From a checkpoint of a small mixture-of-experts model trained on Wikipedia: 96 experts in each of 12 layers.
Below are experts of layer 8 (counted from 0) of a mixture-of-experts language model. Rows are named router (the router's row for the expert), up (a neuron's input weights, with its number) and show model dimensions 0-55. Each number is 200 + 40 x the weight over its row's rms, rounded and kept within 0 to 999.
After each expert's rows: a language model's description of what the expert responds to; "comes after" lists some tokens at least twice as common just before its tokens as in all text. This comes from a sample of Wikipedia text that the model never trained on. Tokens count by the router's weight.

# expert 39
router,271,215,170,171,275,226,148,240,247,250,216,233,207,173,201,155,188,165,141,218,203,212,241,166,268,210,208,198,212,191,238,229,181,133,165,104,195,211,236,245,230,160,215,292,233,201,126,182,185,163,210,271,185,196,230,240
up0,193,149,231,219,162,277,194,246,106,242,144,241,149,179,253,158,225,256,125,161,214,237,285,202,186,167,165,250,144,201,208,179,208,172,219,178,142,244,264,254,202,186,177,138,185,193,242,153,273,193,213,186,208,233,204,273
up1,236,194,231,194,195,215,182,200,136,176,178,225,205,218,248,168,170,175,260,129,177,171,264,230,166,145,199,283,189,235,127,228,248,227,168,268,186,211,210,196,164,203,193,198,192,180,161,218,159,233,250,166,140,231,128,155
up2,124,241,149,162,172,221,180,221,226,244,241,182,198,260,236,172,133,183,226,201,122,83,194,220,164,196,192,169,218,228,205,166,221,182,157,216,195,156,170,157,142,213,250,215,188,281,246,213,242,210,187,250,142,197,234,263
up3,202,200,204,159,186,153,184,255,211,202,276,176,241,173,233,153,269,186,303,160,243,177,252,191,192,206,249,182,184,170,165,220,177,207,240,201,143,203,235,233,160,224,220,250,181,120,189,195,231,129,193,192,201,224,232,182
up4,252,194,224,220,186,219,189,239,187,218,121,219,164,225,274,202,214,161,198,223,181,129,170,291,164,208,170,225,205,278,208,191,215,190,114,175,178,179,205,243,255,154,120,211,125,169,130,193,196,153,207,181,162,245,223,286
up5,217,258,147,169,219,224,236,200,151,158,186,195,172,220,210,221,170,200,214,181,253,266,211,222,175,232,206,216,221,173,215,228,212,90,252,233,192,255,187,207,182,285,159,220,206,169,192,154,186,188,199,285,152,247,209,190
up6,233,180,214,151,241,166,173,249,169,158,199,252,172,176,235,189,221,220,179,170,216,109,231,207,192,181,255,260,197,266,122,170,165,211,208,219,126,233,176,103,224,244,164,120,206,226,235,178,165,179,268,204,210,234,152,236
up7,212,200,257,196,197,145,187,305,212,245,232,208,201,190,177,208,200,253,246,214,194,152,240,243,225,194,143,259,186,227,186,111,125,151,265,242,196,194,148,183,196,163,193,123,220,220,178,210,159,255,148,210,225,184,169,223
Description: "the", "his", "their", "its", "this" and possessive 's opening a noun phrase, notably "while the other", "the same".
comes after: " of", ".", " in", " with", " for", " to"

# expert 30
router,235,132,206,212,197,235,226,239,191,238,140,170,160,232,189,217,207,275,233,263,145,176,193,162,227,175,241,183,261,229,125,153,147,153,193,206,190,206,205,151,216,182,155,199,237,243,245,187,184,160,210,224,155,215,277,149
up0,231,218,202,190,142,209,179,204,169,203,176,190,198,243,180,242,178,154,201,257,190,142,274,253,179,243,171,233,243,210,267,206,176,178,161,210,171,111,237,245,194,216,155,211,226,179,187,170,175,197,243,227,217,214,194,226
up1,163,217,199,236,249,159,201,257,211,192,95,222,233,259,168,200,251,120,250,225,226,239,231,126,156,176,199,196,152,231,189,172,212,135,229,231,222,179,143,192,195,233,235,254,243,279,210,263,153,120,203,196,204,170,168,254
up2,181,175,204,230,181,122,172,179,180,151,285,211,216,204,206,268,206,122,226,228,215,195,290,298,151,180,269,245,196,169,216,156,259,258,194,207,170,216,161,193,234,200,210,256,226,208,184,270,249,213,196,229,215,226,155,243
up3,203,197,161,220,154,164,224,176,144,153,172,179,196,179,161,113,240,184,214,208,215,248,218,248,193,187,237,218,262,223,160,245,217,165,251,228,172,250,142,216,182,177,68,308,194,117,138,263,240,161,183,200,172,270,187,188
up4,190,254,203,222,200,177,231,169,192,251,155,224,156,186,159,236,189,205,177,101,210,229,192,224,134,162,192,202,148,200,215,174,224,184,297,200,221,162,226,177,201,143,240,240,253,200,258,220,149,288,222,192,152,150,200,181
up5,147,238,258,182,287,256,209,196,190,153,260,195,244,139,171,162,164,209,179,230,249,240,205,214,239,202,198,244,185,169,252,207,221,159,227,191,195,264,138,196,241,208,226,104,198,189,72,221,239,172,214,254,166,302,212,178
up6,191,217,227,186,264,186,130,191,177,243,234,197,173,251,136,153,145,182,199,187,233,240,210,166,204,219,195,222,283,182,215,189,212,218,252,185,192,187,245,172,192,185,186,222,190,279,206,272,132,246,275,142,200,156,137,175
up7,199,179,213,236,229,197,137,213,188,147,255,177,175,190,251,208,164,165,209,202,207,166,228,259,190,206,181,230,132,159,218,230,189,229,217,246,225,270,197,175,210,215,187,175,223,176,260,214,198,130,157,203,51,229,180,176
Description: Raw bytes of Thai and other non-Latin scripts, coordinate symbols ° and ′, and spaces or punctuation inside dense table data.
comes after: " |", "0", " (", "1", "2", "3"

# expert 49
router,177,93,181,162,277,232,131,322,246,114,253,180,170,154,188,158,250,242,219,144,192,228,192,172,230,244,171,208,176,172,179,206,168,165,195,221,179,233,173,162,266,163,147,199,158,192,272,159,190,165,151,230,177,254,217,240
up3,242,236,207,163,120,189,179,211,100,258,181,236,226,242,204,140,230,150,260,158,250,198,233,195,190,173,206,209,201,211,178,144,212,173,228,205,199,226,193,127,241,141,149,336,150,206,108,158,156,142,182,248,194,189,158,209
up4,237,187,132,180,205,217,149,213,119,279,189,214,252,234,185,278,162,252,190,210,147,182,165,147,111,239,254,142,210,216,141,193,231,196,238,139,181,188,226,175,184,202,178,191,161,171,244,213,167,206,295,230,275,227,252,279
up5,176,169,212,207,195,247,252,107,174,155,224,210,185,240,253,234,186,222,227,204,203,284,200,131,173,254,175,268,258,162,144,194,184,129,206,278,197,225,173,176,238,168,180,199,190,193,197,236,193,160,119,138,184,212,186,277
up6,265,198,229,271,268,177,171,185,178,240,274,249,192,167,195,205,226,214,226,169,230,272,222,268,255,195,221,174,168,215,204,207,148,209,241,160,139,220,309,203,241,230,237,164,193,166,199,210,218,204,194,232,229,174,125,221
up7,241,209,231,132,178,154,129,179,172,319,251,273,242,257,184,233,230,155,173,207,198,199,217,189,180,160,274,180,187,240,140,196,232,253,193,185,219,165,83,218,243,174,185,178,200,166,167,261,220,216,255,263,119,144,152,224
up8,157,198,228,162,219,224,178,214,220,152,204,245,168,209,225,139,186,176,242,187,177,182,148,204,226,156,166,279,231,168,222,201,139,128,246,219,281,166,215,182,182,107,207,193,138,178,173,179,215,164,216,233,205,141,170,255
up9,179,236,257,137,273,161,197,190,158,212,183,248,207,189,176,263,202,233,210,179,212,212,217,266,162,201,223,254,241,247,287,179,235,221,238,211,223,151,134,213,160,158,188,137,274,200,229,225,164,180,204,221,129,191,215,222
up10,132,197,162,201,180,260,211,291,168,212,202,276,233,165,149,164,170,213,170,159,230,222,209,166,219,147,142,207,163,245,187,191,240,250,206,221,167,170,269,201,234,163,147,167,180,231,254,186,227,129,171,312,183,283,165,178
Description: Numbers and label words in tables, lists and taxonomy infoboxes, such as medal, Synonyms, Episode, award, Club.
comes after: " ", "-", " (", "201", "|", ";"

# expert 16
router,219,91,193,200,316,312,84,271,266,186,285,179,202,196,86,197,236,190,156,210,179,202,254,180,245,211,202,186,188,224,150,246,140,178,141,200,212,160,220,115,246,158,183,209,188,209,286,138,257,158,193,209,141,216,213,175
up1,240,168,128,162,291,188,140,293,282,172,279,202,205,230,223,169,210,171,125,164,211,208,222,229,235,190,170,215,225,191,144,194,142,223,178,207,205,162,176,184,264,188,188,202,229,133,200,272,199,169,205,177,126,241,240,146
up2,246,212,170,238,246,198,159,271,198,255,233,238,112,197,131,221,228,205,156,221,197,203,201,270,214,153,140,188,209,199,207,254,241,287,245,176,165,224,214,236,154,216,178,255,249,231,234,229,180,251,282,226,215,100,155,242
up3,208,195,295,192,234,212,183,289,158,217,251,231,242,172,122,180,195,238,223,164,119,229,202,180,193,192,187,229,230,147,175,224,123,189,227,163,197,137,191,199,212,199,108,161,240,205,245,216,193,204,184,162,214,146,204,192
up4,256,202,277,169,230,238,153,256,203,190,236,301,167,215,247,150,158,184,234,211,232,217,228,165,239,142,229,249,197,230,210,127,205,214,151,225,220,171,92,190,152,155,227,144,187,244,190,141,210,141,208,161,250,225,211,176
up5,260,138,181,202,129,173,249,266,182,188,204,256,254,179,78,251,196,237,169,264,228,205,160,191,157,186,185,193,222,204,171,180,161,225,232,210,176,154,170,192,173,167,308,169,204,155,192,113,231,283,141,146,179,196,237,196
up6,223,128,187,121,268,200,173,221,248,128,200,248,221,132,216,156,190,219,177,224,233,211,174,156,176,149,290,207,238,171,152,197,219,194,155,210,193,301,174,173,230,171,151,235,204,165,198,199,209,98,169,223,160,134,276,226
up7,252,149,184,199,215,261,216,202,212,99,188,199,190,172,142,221,221,238,204,220,236,243,288,205,155,222,170,186,243,190,216,197,195,152,213,213,222,260,188,218,188,172,208,179,190,92,191,239,171,154,173,153,220,187,178,207
up8,176,214,196,223,153,263,230,215,232,200,130,222,182,287,225,253,151,156,225,187,245,165,213,203,204,225,175,237,217,211,196,159,186,231,249,300,136,179,184,241,234,165,160,214,189,239,276,142,250,221,137,241,209,246,134,208
Description: First pieces in structured tables and taxonomy infoboxes: country codes (USA, CAN, GBR), author initials after Authority:, numbers, colons in citations.
comes after: " ", " |", " (", ":", " −", ";"

# expert 1
router,192,222,234,209,237,178,210,173,147,213,178,167,243,140,186,205,178,181,155,214,122,184,165,190,252,279,150,174,160,138,219,154,292,200,227,180,180,160,231,177,237,251,203,230,257,208,177,164,159,129,251,144,138,251,195,220
up0,242,243,199,179,251,167,277,291,148,265,228,188,164,140,147,181,129,236,187,138,199,137,220,168,179,204,232,244,219,203,206,231,181,156,102,192,127,251,229,246,203,254,178,245,278,223,256,198,207,148,200,202,165,193,215,201
up1,223,248,230,194,179,128,125,165,202,201,213,148,273,219,208,140,201,160,237,191,238,180,206,172,219,184,217,242,142,207,240,229,201,145,253,255,225,219,163,131,184,218,243,173,186,266,187,221,197,139,195,86,286,234,234,199
up2,263,236,233,202,236,221,266,191,193,202,161,200,236,181,253,224,159,258,242,211,139,128,205,201,237,190,166,224,211,189,196,172,197,168,276,121,188,203,171,121,195,229,186,193,185,266,234,236,190,146,226,210,192,210,206,175
up3,188,159,204,224,201,168,164,180,179,186,214,200,258,187,206,205,218,103,184,229,246,194,258,164,208,227,129,189,209,211,206,196,236,217,224,159,257,233,111,150,218,230,195,182,172,181,161,239,216,182,204,120,135,214,224,175
up4,177,176,223,205,200,227,188,172,201,163,258,209,227,144,228,232,109,159,213,109,188,232,244,253,205,178,173,196,188,155,234,137,209,226,182,246,212,177,98,67,116,266,174,179,249,229,223,183,185,171,201,229,195,229,235,135
up5,237,259,289,184,290,177,243,184,161,245,245,199,178,205,270,175,244,227,182,311,176,214,201,268,214,211,148,170,219,182,163,224,147,255,207,245,198,202,212,213,156,211,196,171,233,162,161,183,217,135,225,207,158,190,165,184
up6,206,161,198,198,186,289,184,143,155,227,197,211,123,148,187,225,174,177,172,266,213,220,198,199,201,180,143,176,202,219,162,196,245,169,200,167,240,234,196,208,286,239,191,221,174,202,153,171,209,267,193,192,225,227,115,225
up7,218,165,150,231,162,181,196,196,208,219,184,153,259,132,277,209,185,191,213,155,152,234,192,221,246,194,249,207,184,159,181,199,169,259,217,236,206,250,222,208,233,212,249,228,181,159,159,226,149,126,202,168,198,270,134,204
Description: Day numbers after month names and words opening dates or place names, such as November 24, mid, early, New, North.
comes after: " ", " on", " in", " \"", ":", " The"

# expert 32
router,231,253,170,206,252,172,157,179,223,229,232,190,203,227,200,143,156,135,113,188,127,273,239,205,210,190,152,233,240,228,206,150,215,206,249,103,224,200,231,185,259,227,232,211,231,191,152,200,179,170,208,195,274,241,214,141
up0,195,223,234,197,136,188,104,153,219,142,156,234,180,197,242,230,191,206,171,221,205,200,179,211,239,144,169,243,237,117,242,99,172,148,148,148,185,163,172,239,206,165,193,154,109,288,210,182,165,196,265,158,174,223,183,117
up1,210,203,232,244,159,160,205,238,211,196,233,155,277,197,257,156,206,161,187,175,144,141,195,252,191,200,187,218,147,200,145,193,183,108,174,219,188,240,189,170,176,263,224,193,139,178,212,178,226,186,247,208,229,239,180,291
up2,240,247,204,170,226,140,183,204,183,291,196,221,236,161,145,161,271,174,211,193,185,180,121,146,202,232,129,163,182,212,175,173,247,162,175,204,244,158,187,207,158,227,144,263,141,225,235,108,183,266,172,211,220,200,190,228
up3,191,228,256,178,219,165,217,240,192,192,184,187,177,227,205,180,248,229,142,199,170,258,277,189,139,206,202,167,211,187,241,131,141,238,196,220,154,192,210,184,252,211,196,141,202,288,180,172,230,153,255,229,179,213,220,229
up4,152,225,102,199,164,156,127,193,208,232,143,225,137,265,219,214,197,241,162,189,184,219,142,239,164,180,267,157,168,195,192,140,239,269,209,165,218,176,218,181,237,144,178,174,186,199,238,182,238,221,206,209,199,174,243,122
up5,245,254,197,156,198,171,118,168,197,292,144,149,224,239,251,179,253,113,270,248,240,177,183,216,101,259,213,187,246,233,245,233,197,224,189,265,189,252,228,161,257,192,168,201,252,244,262,250,201,238,192,168,186,165,212,146
up6,201,223,166,238,213,186,217,280,179,140,232,159,213,160,153,175,177,194,127,178,199,170,134,233,160,162,185,133,203,240,204,136,211,264,197,228,162,152,207,230,216,216,187,196,310,214,168,186,184,156,139,164,206,188,167,158
up7,221,180,245,278,226,189,188,173,131,168,146,142,185,213,189,237,198,193,176,136,137,271,136,225,237,201,176,140,250,175,176,242,166,170,225,244,255,233,175,228,222,236,115,207,227,144,152,225,240,239,193,202,185,213,176,163
Description: Articles, of, and adjectives before a noun in prose, such as new, small, various, local, notable, "a number of".
comes after: " of", " a", " for", " the", " with", " and"